config.toml
n_layer = 11
d_model = 96
d_shared_expert = 64
activation = "swiglu"
router_score = "softmax"
routed_scale = 6.94
router_noise = 0.1
router_logit_norm = 1.5
shared_expert_gate = true
norm_eps = 1e-06
beta1 = 0.9
seq_len = 256
train_tokens = 238900000
dataset = "wikipedia_en"
Below are experts of layer 2 (counted from 0) of a mixture-of-experts language model. Rows are named gate (a neuron's input weights, with its number), up (a neuron's input weights, with its number), down (a neuron's output weights, with its number) and show model dimensions 48-95. Each number is 500 + 40 x the weight over its row's rms, rounded and kept within 0 to 999. Numbers have three digits each.
Before each expert's rows: "comes before" lists some tokens at least twice as common just after its tokens as in all text; "mostly gets" lists some tokens that are sent to it at least half of the time. This comes from a sample of Wikipedia text that the model never trained on. Tokens count by the router's weight.

# expert 117
comes before: "1", "2", "id", "5", "3", "4"
mostly gets: " of ", "U", "I", "V", " $", " "
gate0:502569586529505463499435412469472491547491552594457534549507554498472468493528462441466431478537551465529541540481476478512535425486566516551531
up0:478460517551503520412423447523523523538496523547498469545496503488456441480548488583565534504478514558487520469457503527489529474486609480552516
down0:575517447477483539521505414464539448526485499492488466426525513423553503487497488558520518512525501543505462430540497510569474509528444522448530
gate1:506449505553481580461435479503431526541501533544502541480421454518543448477535505508525509461534461493483477476490503429468427445382456450551535
up1:495418511475507503504523529491524505483510507475524587504512550464472527436484588539429516465485519553504497462531551538507486583544489510565369
down1:468494532470530485467510522428482545555466492415521498498432555517531490469533540489483519466479530483450523565461542518518506474490498463590526
gate2:505557514594522478467482503537528486536529487469478495510475496479438515585507461514558509575552534514463482639472452457460467472539550498523568
up2:509511486534529455530517539505439493537517546499515412550510489518370552541464487535571443531524535555444522533524450491502519463455480464476609
down2:468436496450508534554502484469501521530513531468486475491523539529505511505474510523423445509514496558452483473449460556435461488581436507548427
gate3:569494515446522546556498467551536445460498566490560567432445499447587505459479464531499557433451524483494507568518489495534461489440477579478492
up3:543520514454498463535496469568544427483481566477512550441459506486529539454525457491459556408379485477514492530497510515493494549448443593487502
down3:474467556480499500540548440578531430525523565511523563552463506483562527527539481485454488450499526514455486507498508461469416531459467565443506
gate4:544447580478505544489471570530478564456492563565520469506486500516504392540499614544519443525565499526516480431433494490486553511447481450472441
up4:434585451499465452517466405499501382512504469537444555488522487446511530482519436472599560475512556502487546570528500566480451507517530577532575
down4:542545523454496527436400564514480436529501490528563504468497517490577507507488467478450555509502560475532473526463476483403454473507551477499464

# expert 85
comes before: "1", "2", ".", "–", " | ", ")"
mostly gets: "°", " October ", "ied", " December ", " own", "017"
gate15:466549504502494489493510461590416440504535463521479510528488554543507503482508502517546559503513507491476587554471562570518535530509533575493494
up15:451550488478567454431608455516498463499498517524513509517502542511530509529458542572591473498474492489545568495471497515467551455584525465525553
down15:477504594522527518518447533544443544496495522525536482499551493556476534433572534484544511522505413530466506459533432475517480555429546476504523
gate16:433512522450568503486442482442494556532544522495488583534457528513465534481473515482530528601488447514447463488516489431386508477487473489454560
up16:498472493477477518507488529475465529410423511482519507507503407457498481565497498541525549483490505503467517470502518457459556614501410555465484
down16:539504404485546497533438494525515484498549472474502468486434528503547502506550460485495525522513516569463400443520462458534479487424500505488493
gate17:526505484532436449513528479544461484444515472383506479543472497444522530459477539529544557501466458513465512562568531429457548486517453544452519
up17:432531451512512445549504465522503531496466528519522449467465429457441552531499554466538588540428492500460521503473534525432488581539475571492437
down17:487595410464527503531471465512495412450470512432527556501412482575493501446580503460586499558517475506527511461466532498506482505435525530500505
gate18:477493477490481501495518552455503452497531441477499518448445436456529547511525456465476536515516540606476491453488574495522445574521470474484503
up18:523559491514491495471500455556503448537590444486465490463440491540499546478497522452469542458517519454432538496453638560467521523538499521507508
down18:546495501450535505505437524508541553425425477514426529460500532483528459480485477497472472505517461478527482510557530458436529533526474491465505
gate19:450480556490575515515478469434470530568473424551495529555520556485463499558466530535561536578464465492495444548447475538437504504519543512582523
up19:408482445530490430538523487507505480497529476522418548450488501554537527514508443546485513502482481468528479544490554506565494523574594533490515
down19:546532502542517540513548489537450550479566511517554465486543506478438472450538532525561462476436518546501520432513485476531488491477503455448519

# expert 62
comes before: ".", " | ", "–", " |", ")", ","
mostly gets: "000", "013", "016", "008", "023", "021"
gate15:531473509496494516539526556492450467475535543534538456541491463521444538468482546495475487577571451580439558474509529439442526530436511433547507
up15:500566509515488496489480478576525547554494461504508485489577560560523471485475513510520564460451499415566493486454450540567479493554493550498479
down15:491517413524390443523508473476540545502525500523552465484494561536475444489453496447494497555531509557476575542481438508452453454513533545516586
gate16:469526463557502433474533529531552507514493494492488439479495405538511490453441517505483506518495460452442578556523525520485572478403467500586504
up16:410495565484417453513543537456529493467523465484496500514515538569527498566426545468462498510554492512484460458556471489467538540451505529522413
down16:570493476502453436477478488472533545527431500529522460568535459527520494506455498518552543495473497548533434582451467489423512507487524452551462
gate17:476576510520578523541524429524518501471438452470472557522533501530488459490506488494536481531510502512490512542511508409511554467452463506468502
up17:472469486456500498511455533460556572421477527461527525543505538547459539554541500434542490532485424458433519453536522493452474506459449508453515
down17:508515466492514502467555466533501458536507470558447459451473419482526490510469541480427524515524547489470576523476544493528524474532511535451534
gate18:452500533520505441528530416540527457555471467481486482482538488471472485431515528537489480415538436554542498474481464577462503591608515542501552
up18:531449521529477506520440409483522508467501485545511481524512442589462537475536498467469534513535449464521490439521509500472524539583547490624507
down18:499499418485523519498502459545523510478502488570477498494431460576487540486577497458447454478522533548441600530420474546493527505504493542454539
gate19:486526505513564512522481527483522486526514544450473529464459505380519521488504474512474502455455511456432566553512523453495528461531466517585580
up19:460403515534521567517486482483584481510509478550470517512498547549517527567485491457459525536526553516442471502484491447434479482511554414521468
down19:549558538527509505537438478566469507461509506498508479551516495553507548487485583571564499516573374498529406510475463545511462496501490473474479

# expert 20
comes before: "0", "1", "2", "3", "4", "6"
mostly gets: " | ", " |  |", ") | ", " |  | ", ") |", " |  |  |"
gate0:466491525470448441487531508460486474565495503534550448516557528524453513577477423476553469526505509519497540501518518503514533514492527493438475
up0:419496533528440443447516541540481493531445568521532481484578459534486542622487397450546433454508471509491530486496490511518552550494576491508543
down0:462577549526517457479458501448492473544489451519512473558498532447482467546493458517526528485501400456470524457499504483455490513548560518430488
gate1:485450524517492428521430467551494566519584452489441521472475509486531479511516489476494555567496464509537471501524448457551492427472516519506501
up1:545527503481474511518505481411500481559467501609539457472455508481470487526518458529500530461506524473458536450420589538472503506506452488498561
down1:474534545421507473531546500504500428550504546552487530503481506495446480484469469461570503466468492454567546424563461483514538602498483527581487
gate2:451455549436505505514517488537447454496537439488486443460478456457464563540501533495467525427454467442545564531482506538563513482540490544572506
up2:487441491527525501563500447456477460575543525542484512495573513510527504538474446549495471512461481473500488528579385500440517519483511511468486
down2:455600492523549477549547466453490509523515559503474622473517507475516481510492387512551453498517575595506516524465453519486486550508492533532445
gate3:393522532491455550534540476498532574376436498444422536510484507513504525448440574474559493532516498483504510449547477484456471508466536509541461
up3:441515570471559557555591499608511550477435423461504476484547471479499540502494500407504537510504470522516555514472448512521492578492513505509432
down3:550561503508464490501479483489410490443553470460466498421466549529568517495528481420510468437433608573511526556543484530572486535511520510464445
gate4:540468532503531483447398448493481401481488519612499561481482500505530475546579451483500537483549449517542504472511507472454525484482488484511573
up4:486481526501462498545518483516502489477473543536541548490514495459538469557432538550499515453519561474557515490519501550496561537452494495468526
down4:466547476441490556565529513556559523485564559553484470459578442481528476480415466514535472504532463484501458524482431514466445485480523543547516

# expert 53
comes before: "\n\n", " The", "\n", " He", "% | ", " In"
mostly gets: "),", ").", "s.", "\".", "\",", "es."
gate0:421544562563471481517483497527510429592508522513480459464490487522491539584507446541509484532460499507463517449504484513471458509463487430505589
up0:501514453428500476513509447493530544493435524448422520564568605474451524468426555434551514494565532446488510500493485489518540490492526481452488
down0:480454434469516435454519464573507454557552502536518506497498478481514520507476535554506576523466468472540521442524542481510488465554533470521515
gate1:517475534474555552502487458521523568505488413402484480534546551531561433533461518515460516436484498469514558597499519496589532452516455506479488
up1:457369510492501552524507538467485538541487483527380411548552477556529467517525526491517473500423522496496549487505466455554507470456540484529465
down1:468465569394587528458534457476530521599525487509531477498499504462548552498476494465497470490514526469472540514488446475511594455457536458457476
gate2:617506524495459540486499451511479495532472526511498489457433476494485515479502506544459528451554533465540463486485520580494478580470509526482497
up2:497432457527529510564474531528530448459494508451569471510566566525524443567481520462565426483445454505492519570552523478473595505543449512484465
down2:511503514589447527524452541546556515502582510483507455518525540555371506529489539501488465549458466584551504445508520435510483514438479455501463
gate3:470529571538511485510500465499532546465493461533437515500585496505517493512521510406507523621504551546503540535463391416550554478460506492505549
up3:481441491506473497504517518593496501551556501457465464504432503473512517432475492495491558414531483480467480527503531504571549539540595516494474
down3:459477527524555508409454517532431501521510443524481525537484457504472508486520516490566559446507555509499434525403472518535586525412503532468461
gate4:459573533477465485477480477461593537481492512501485511437470556516511463442471518509542565489489468523505441525525567452519429486478407521586550
up4:534471453522511502502430501545435484525514491468523516523489455492521554534507496508429447458502518469514570462475451572489552518548589515412471
down4:516472440527539513476472565497510512532479434574544506523548532423495558533475494523492475565489516477446450460535488525508551457494552466515506

# expert 21
comes before: "\n", "\n\n", "The", "|", "==", "==="
mostly gets: "===", ")", " ==", "33", " Z", " ==="
gate0:516416416486556483500589517447503582560468450489492498555517459570473558419426551562458447488375509468507516557497525512514502540461510506501470
up0:496572529511416476527485499539534433516622517535537443507524501544510502485477426488515414483521462528533524467433498503511478466506444469484544
down0:491537582474437425546501497512494557513471478477515456523547452462442520528456506528422473470534556517478523545465512498480478457423508548503485
gate1:431502435518489510517496533463498590569472502502540488513535520448418439488450498492486546467509501477539494514458534535540580565506442531533530
up1:515457447496558483491541549516398510548459512469514489483508405506478493483518532486476454495481535488485512532529523456521483482463478495535514
down1:529531491521580449549472555557527441511478508474485544462484565476485468517524521468527406501543527471564459494548530443494529490538520469529473
gate2:488527520511517518490459517496510586480552526485516533485493535455462449468537482497487599476551521533486468453395514478519519505511450467567555
up2:452458418478515458535595527484508525551453484483528378559479511525507537508450473506532483547504469524499548478471520530430503508493482496483492
down2:557473391578488552451509452473446488393486571501559581512487498507598552495524488454510525458483468513445457481561502478557421477489509503489587
gate3:499529472491474500474493557522484488526527509438556432473469523528518603430570499509521511486471487526482517497527510433479474459476485465490550
up3:497620523475464479518481515479542442486584461473462457488508527515522532493520425558498448510487438569478516510525519535464484507532511494469451
down3:494509554441443565446487517557544439552457465534453536493543402472471501446435521631572492503489503514474490499437431533453498518486492528511519
gate4:508589535496484490596434458448488457465507511497483510506503477544494524532517481378480523524542490524549491486477489526483448532521490461493482
up4:505599577465535451604459469456514451489479509467464496473474453517478532534543507374483505496515501512547510474500478489493391497489505455472492
down4:495507539507524483547428530556487448483451460450482463455505472495475510514493509546513446553555464579564554443509527438460516564504493416467494

# expert 111
comes before: "1", "2", "oreign", "ree", "leet", "und"
mostly gets: " F", " (", " P", "The", " E", "F"
gate0:524465450488561468516502483540467489485514557508497516472490510471461468527429538464518510487451555489407524585514518509581457552536518453507493
up0:514501524531448486537470476478500573539507483448506484512463527486548512510470454557509533502535461446559413487425551484433517474490505536456509
down0:513527536437498457504451475537452491496551495491514501538414483502479559537465571537503549450457449547484491486488536455449509503447530562480504
gate1:502487504529496515456511552508488471527541530558472459514494416475435481481541535515510559501487470432568501563454560576495536515506555549559500
up1:507474477505530562486537552548496462550463506565430491498448505483471449473522467491495562546440508554503552490429534529512537516477568517532475
down1:493438522499405520472522515497546472575435545515476556572538518505407567511548520479488537466541561522491547472546507484453499520497452456471480
gate2:537476461469496473410545459439473512454456490603397512374485506439460496491509548526493550499473527501525507507433469531550525491479563527525539
up2:530515518477551505533458420568471462508458503540488485503586499520508454475557474515537499512472502455525575504483522488525572563509623516523518
down2:503481546474513546457532514485461436486467434503462522489485566508510504405450554475478562460516495502539561484456544517511499510519569486496507
gate3:397504528468509581486457498458494473517369566579531487516505559442488497434499558459505470485452439511515519496558539566430494510500528526509512
up3:456483492458501523553512492527456495510433533585500485510531487522511453498464477497479426498448535569519582511513489518496539562487568473471543
down3:494502543439464547514537494523427523502449574494387557515548469498492510552529516539492509407491513467480521475522494534484440489511506596498518
gate4:487442392506478496497531495516508451435523409556554482502550510550477589486544446529421486513460404477522495454569474478446564484521505447510512
up4:497527454514485465566432520510526476543555518488533464504468496497483488455442488499479518488478462444501462458545623564441451551484538490468514
down4:508525470520534459519512532509491486560532538540502505444534425569504461480489528531538437544489469453524475450500571505501515395465454489544488

# expert 119
comes before: " | ", ".", " |", ")", " (", "–"
mostly gets: "19", " all", "%", "39", "49", " were"
gate0:498516459485471412498487462492528480484495455444512485436457518425507535471450482578521527407467504481593471445490561568500483534559444529498483
up0:553524556500472543446480437489536531487534504526507499451443514463485514492479487529514484465513465464571477501424513608471467557505527536492556
down0:422525517547564499565512525462447514495429515510451531492597513443478460476551513505521469492485527466545448413507495450496536539521515517513447
gate1:552486500483526476419509439509495557530522490525510502542449473492503498501471498475489427522467498508476502599468512516534522451506541581483488
up1:520568533473514469481560502489437497529482550521483494499482436515525504449525541457431448497474494548518519506430463501535465462545488458485477
down1:549483483463466551465518482485430514533501496564565514470482556528484524547521517513509442489501381444493512500491525521566499517535458540527514
gate2:496466434467483459526543583502508542579505549506550505506494428512416513516472524524549497465516509476531489523426575497524504495500469482466543
up2:551475572545505459501464478546547501496504473442427465530477543515528526491509405454446484490454486482457579526522500471514542437535564455553478
down2:572505508514397454556485539452502398506529502431506549517529493540522459448550556490481493515530491526475566503483458489529471514492473587577475
gate3:524517428449406486460505539524511533493529502441526483457467496560520582446428518486490490430485486502455563544499522455545553550533415489508458
up3:453506442541557418501476528476487535470520497483480502532466478518545509449574513498506559558483509568479437558456539445495500457483511418454509
down3:481476543478500470532506454499507548503495498503511466440512519497538458543611468503495557540494436517485508525537547507515470551485463516558467
gate4:487531484471474455463539441507442493497413500503487535492469516457595509476537512474501456467469500466524542563492553471546559565555482567432487
up4:526427478516481509546444500535573502517533454433527471545475522537451494473466443545573483442525475505519510432526534528488459489488560454516561
down4:459473572574484462564521524547567522551508494520495481570526499450529447517434510517425495461490534543493473469521456490483463519443527517552464

# expert 40
comes before: "-", "|", "The", "| ", "==", "==="
mostly gets: "\n\n", "21", " l", "22", "\n", "- L"
gate0:510491455555469491550465502523401477499496481524451465533563462483519420483508456418515499500558576587524493492472432480547532472473530536457551
up0:497470475521520469482455512523410472545461469515438499488566496488530395491504445460504490516562569587520482489484491479522531449482512549471534
down0:555516540491532473490596484502600532439462483441495516508539459484518495527486444472520503466431453502510479450457512457506541552477440543410478
gate1:514505409490493520519444482530513486539479469441559496400426482476532590473475476533459551446489404541547478459509548544480498541558481529535473
up1:446513609508512463489516507458476533462496516556459510588561495545457430518530533462538451540527547474439576536466458453527501472458505487447516
down1:486553431478484554476430488460506496479518505470514486472523540488587516502527496578454529474509542463527511542467494558451467549486582467497524
gate2:538454543501508550464429494551475477502495497479509464497553536508515447445522488460554506508499503567512543457533482436517498436429478455567484
up2:543482556521465515521424536543432488481496540454525425510533525501535430466510487485537504502516522566461510477556488459504487486441500468556517
down2:590450590492514522525524507494541464532470483492491509443553479442472485466506448526464462507520512506528505479495499448508558532516473519497534
gate3:504433434494498503513496468448448536525542460578463467504465472568459539463549485436503513600471521592452503443494495444522428478437493450533517
up3:520404443465487513535488472441456494544446487599435483537510463551464473469523490422529494581520516571462507427523476446524466468427496474508528
down3:596501571435483457586561467434444533460466481520502470557496432502483497557468496507530506466520481524462483515550498474484539467517500522497528
gate4:477444554504474471527540514499539595525515500532511518472421493550483516495575510586448467409442451460522520520531555614530459493523522515467509
up4:490540561467435476526427459534518467483444460487483550453505485465515571475472443523540543493452525509510552443488514488565491534570487547491507
down4:496556534557549518498402504425518492455519495540506469473463546545497506539530552534482462477545522459464476490575539576526426440546533463490519

# expert 64
comes before: "\n", "\n\n", " of V", " important", " of", " common"
mostly gets: "==", " ==", "ings", " all", "ort", " ==="
gate0:500557482525502475514479481479545416513476417523464566540553544459530505541439440416488511524518514482513536536614520553551500456538510568442497
up0:479509493469512455350526485514489515567462417471529475599532457528503547504494434552532414495528504532493427537500564502475483501477476466489516
down0:444514527540605522493556553519412470493510477447447514478511473493477521515530460499434406559523519503517484514527547472612528542522537485474488
gate1:526442461520475416498585455489492489478504491471524484557466521452518495551523470517453424472511448497554549455519449501498557425551561496490510
up1:417534546461450501494452558534519507419505496524451567453443450501488530472517537523515551556486546518449452538481536509431403516498467483523483
down1:537508524538546516481573457510517447515555496498461477434537423520471514443449567515464544517511525520530413485436571460453561539442491424532486
gate2:414529487452473464490469446536537475574574506553450494491436491521502477486480450535511519503495464507434448420431511460485448483461528501546494
up2:596485558534567527540535534485536546496441461512539446544541493531474481475574566534536545510480530486538471550568545530473505510483499443475481
down2:472518550478535523491467570511535497595467528499537467451496496454530502512521528474520452526614506497536493477529443518444497448459478534506573
gate3:552524568531539527537447485497536491572446494521473559511485496491531489517491495531497564448384531425500471517471562508441467502584465550600539
up3:389502435449455512428487520514490485511588447449554482535514466524470503475416544429500445591555516561455565450516490467545479508478518481461469
down3:463532501522473473508498525476500426523523532403441511424499514520472517513478485585415461553536463512558543489577474527502514566489574461498500
gate4:508552412490459437507516551489467473530436474410520516537519485437500494452447473499497442453501471485460497547533576586558479576532459545469524
up4:540569558450502488460521476476494483562465536488480560468502516447496511444460563487474488509589444431554497571497518537534501552482465589481445
down4:514513487444490555542458476491529516498477504396472546506549472555465507455534456422531442493486545522532535513516576476546481477491517562444579

# expert 71
comes before: ".", ", ", " | ", ",", " |", " years"
mostly gets: "21", "19", "26", "27", "28", "25"
gate0:561571523545511515495448501515514517506532475511505448477540468483501528478526464417530492456498482493489514505497487495561479431549563487511542
up0:506493510541566433484391458518493484524445509536459505551503483522489456494512507472436493493486431461524519549600481502544534512514510465499494
down0:511473507564440441444564500520479475519496420497525531515429519510454482518524520522448556538476487502450467611520482473513508499449499498512453
gate1:528499472522397527577503508571514476511495522444520441520559551554528485472466558438563479501449474471529468487536503451489489495489492500485537
up1:446458489456464510541469540497485450491500564476525423509605523500513487526446526497535481473511516550523518498514466542572550425459458477430463
down1:490485458530480495432558450459445515520443581432519483519507538520471539546531496503488535516503492474473510498523519487523518477504515447491530
gate2:438505509518464475486451501529565509404540521519493584529538528514502488484549592519475493479544484498490526510526428446513529490512460491443438
up2:521548446549475470478443521509482532477590478535423507466540478421551484551502460497456580467515474496534476524458464503550531474522485536531510
down2:535413514529468484484445482490583482564462481468509515611537481490476548505525547452464511557532528542478473447469444440545532511472451452418487
gate3:460452498518509435577477492527469430561484570520521490514489515546443512491471492545589466512475439508467433469465511471490478542462541530527507
up3:467453497539457455528451508558511493563538561507545480480501541530439516500523473536589528486448456503476440507479490427491458511466535517498535
down3:558508369503489492498488461477517528552445483515531548480534488461515536531429577477522498476507512474557547453426443460501535512460520504573542
gate4:502505493588495524521519516484440456597453468533449504497428538455409533512524472509572514519446486469434522559468498528458458526498522605565499
up4:501523555523516547496545481546509553510451432492461472557540518524498456537506468520543513527544466511518456498517396463516550472439517505568553
down4:407530479520485519539526520506446500541530469592467447449554537517545494481470461525533517487473477545521384516468483531557529382570504441459474

# expert 82
comes before: "1", "2", ".", " | ", "–", "15"
mostly gets: "7", ") | ", "6", " | M", " | D", " February "
gate0:510490515534518455500569495549399463493487440494516525463504443488522473512549544469483466415590553524509448531422495507540481582569565549495521
up0:526532506574520494528543474553441426476506438497515493456536449514468456521525507523491478449568509521517525500416454481542440575472550494504516
down0:482498469573506509546499498484560515483484488471514423491524491489424537482541523495536435546476514536527516561500537467643486527413528471484498
gate1:522477501488458512521473506532509465603482470493514395536515504513534509521471513509511411472580511604463519496475489542473482469541548478433469
up1:458524523537557520466460527473465482408457544562463572472564518532509521479537485544494548615387448471466435482503502462532498496499488559528500
down1:547560542469469593515507541518544529449487568470422446489438514487468551516539504453480522468498497434486490460525516502514518518565465502418513
gate2:482529575508513436543467510521432550438570467474513523551535492493511508465472461520443519509538483538506480511540459529540561456442520559541467
up2:501458445527505598493545507528525426561385486530465471449464517495516520557526482501497492487476519493501565480460476464441524535596484468546516
down2:458473452562459601555488505478586456456467509528453487454480543502522486489522519475571465525493551493495512494453473505482505543525495448446545
gate3:493435524474530571470544456527528455508590451501541452476460524541466510513491555517494454498529512543454581487489506517500471496480518540504455
up3:510587449523504420523435536503509550464446608503497515537513489509550469467523409481527504554434476515506503458567515472510546447497490449480549
down3:505499500567507510554488635458460520403494593524515498444577521502459524477542503469475511463477498492460508526506458492504549543564448537451526
gate4:444544465482485511532537506498556541507550552536464472552491564498430470552537576473554477594485457493520499455525521480479503468554529509510529
up4:571451446593523487485484478566468485503468430465492472469465475483499516440393470494473584469507498465487534518474545464509563543500475531525502
down4:445492488513516413449540450504495421548473508450480467448562451440535521438518432483474524493468526474535482529565583476523482520496449561532487

# expert 8
comes before: "1", "2", "30", "20", "10", "16"
mostly gets: " in ", ": ", " on ", "In", " In ", " February "
gate0:543473502508557521524504535525409398485492531494519520489509482535593442472574464531492515488570447538536443428532477514472495511469511482549410
up0:560457540533503496470459533573446439482432473463483520473540525470522525485580479551457576508559507595526388422475500527483472532485464495516458
down0:499530573549541416436518512477512445452530466472511515548553414495523504461447488501491487561524444481400458481460470440500593465523514466518459
gate1:538476495459471536568434545499417494425457522539501475504515491534563519497545494472565494496533456453527470438544453474467481477442508489492513
up1:495412462503556550466519533471506558499501438531502500448478510500420489471490543469465490500457528498501453508468432505572474533465517516493463
down1:517474458570507476438489555526498458496444405508462517494425515444397552534466539448516448517505489521497496489546491503481493513558526482464541
gate2:541474522537529511492546486430533499537509454467529485461468514470497560490520467547471545499468520491525546554529554551574523477542514493565473
up2:434515503490535587495482503543507502540512494428475489567517505502557433570506537463497516489567523434486509500571453480531579459495519557539423
down2:472558495508429533456490488521509437455486510501509485488451418531568494441421480515525509470468475476452572442495473529500527483506456481457494
gate3:518463497518536574477524454546489540528531442450568477478444506542567555495486462495486511495485503524547493490465533456537496499476614490557495
up3:481506487544480492501467438497577537392562470444599477488530517486521484490390465525539505500418506492502540480558555458505463500527515511532515
down3:461486521505558425522474448518501437498498436399542521510531518513504463500570442429495481566578452482482542503484466457478496512518508449491474
gate4:486525513469460446509515511420499555527468555575424491507553495461495543523545508557463474495487529550452513506476442543525541472513441546466482
up4:531433477533535552501476470559502445478531432435578502463434526523509463474470497440532521505529464438561474477524543444479480521499553460543512
down4:542520521512478559517498506472411579484551584582512479483474497496515531505485568571492526475422544513515453516510496521540489498455495590550536

# expert 102
comes before: " |  | ", "1", "2", "| ", " |  |  |", "3"
mostly gets: " ", ") | ", " |  | ", "- ", " '", " |  |  | "
gate0:497536525484544460512511387460479568520487471468472541536519504501604460522523568399455484503584557449519509524503462477493536484542533504536489
up0:476510527533464470511505499473480583469504483533519472527469432543437493502580484500469451491539480482503418449508380467481513522476476524529506
down0:491530457544481460563527472475456489523477546471512498535558462514503504493509448519555475542565522497543485498467479413457533478508494480530425
gate1:509570511542538479523515543468463530475483455468467644550445511483559463419411544479508431519554547515494498543441456502505485534499461486477459
up1:514413493464501556510482468525528471524542516521534389437566445523504490569576467476506584576480509508481548497531550509508455429474570513503535
down1:426510524473410473468524467475521505587514508530477455515443529519498493539506552491449582474504461487518551492542528508504497448552474507524562
gate2:487525483505545484486589525485504539514461510495423494583542535513478524537397521514512458484528548455511513562440509550520547597463519550490461
up2:512515549502517493466467385589462484467561474547529471521559548493515395446594499490426538558481547478510532470547488501505538419539537527490518
down2:497546525517500492413524557522487510509495493548426497488507583483480521460494480501504517477483554543435532504461537484419511526460459498429547
gate3:526493473439413549498535491466550510524484527483534498582554611539535509496541504510582465543497472542462468468601483448490549473519543437442462
up3:460526541575557448518441520519459491475526464497468504428460383473429511516467480492428545439484495465545485522408535535518450542494451541548539
down3:465445545487504499391483523519477479449577424533471417504479521492501484484503563469498585484488475483529489511529508571465502527524426514540533
gate4:518483481447478439518484589507459540513483522504507493436468493472497485484472501480489434459535562479550465508528664543476500601511481516452481
up4:492462502444519486496520454394508606521514494499442615485488516452468500477439565512476518551490583487489397507451464488487512490496474540506483
down4:540486531460472585488490459563484459510473424483475509433505568475524522481496428560492558483507521560472502509503447443547504520471534490561479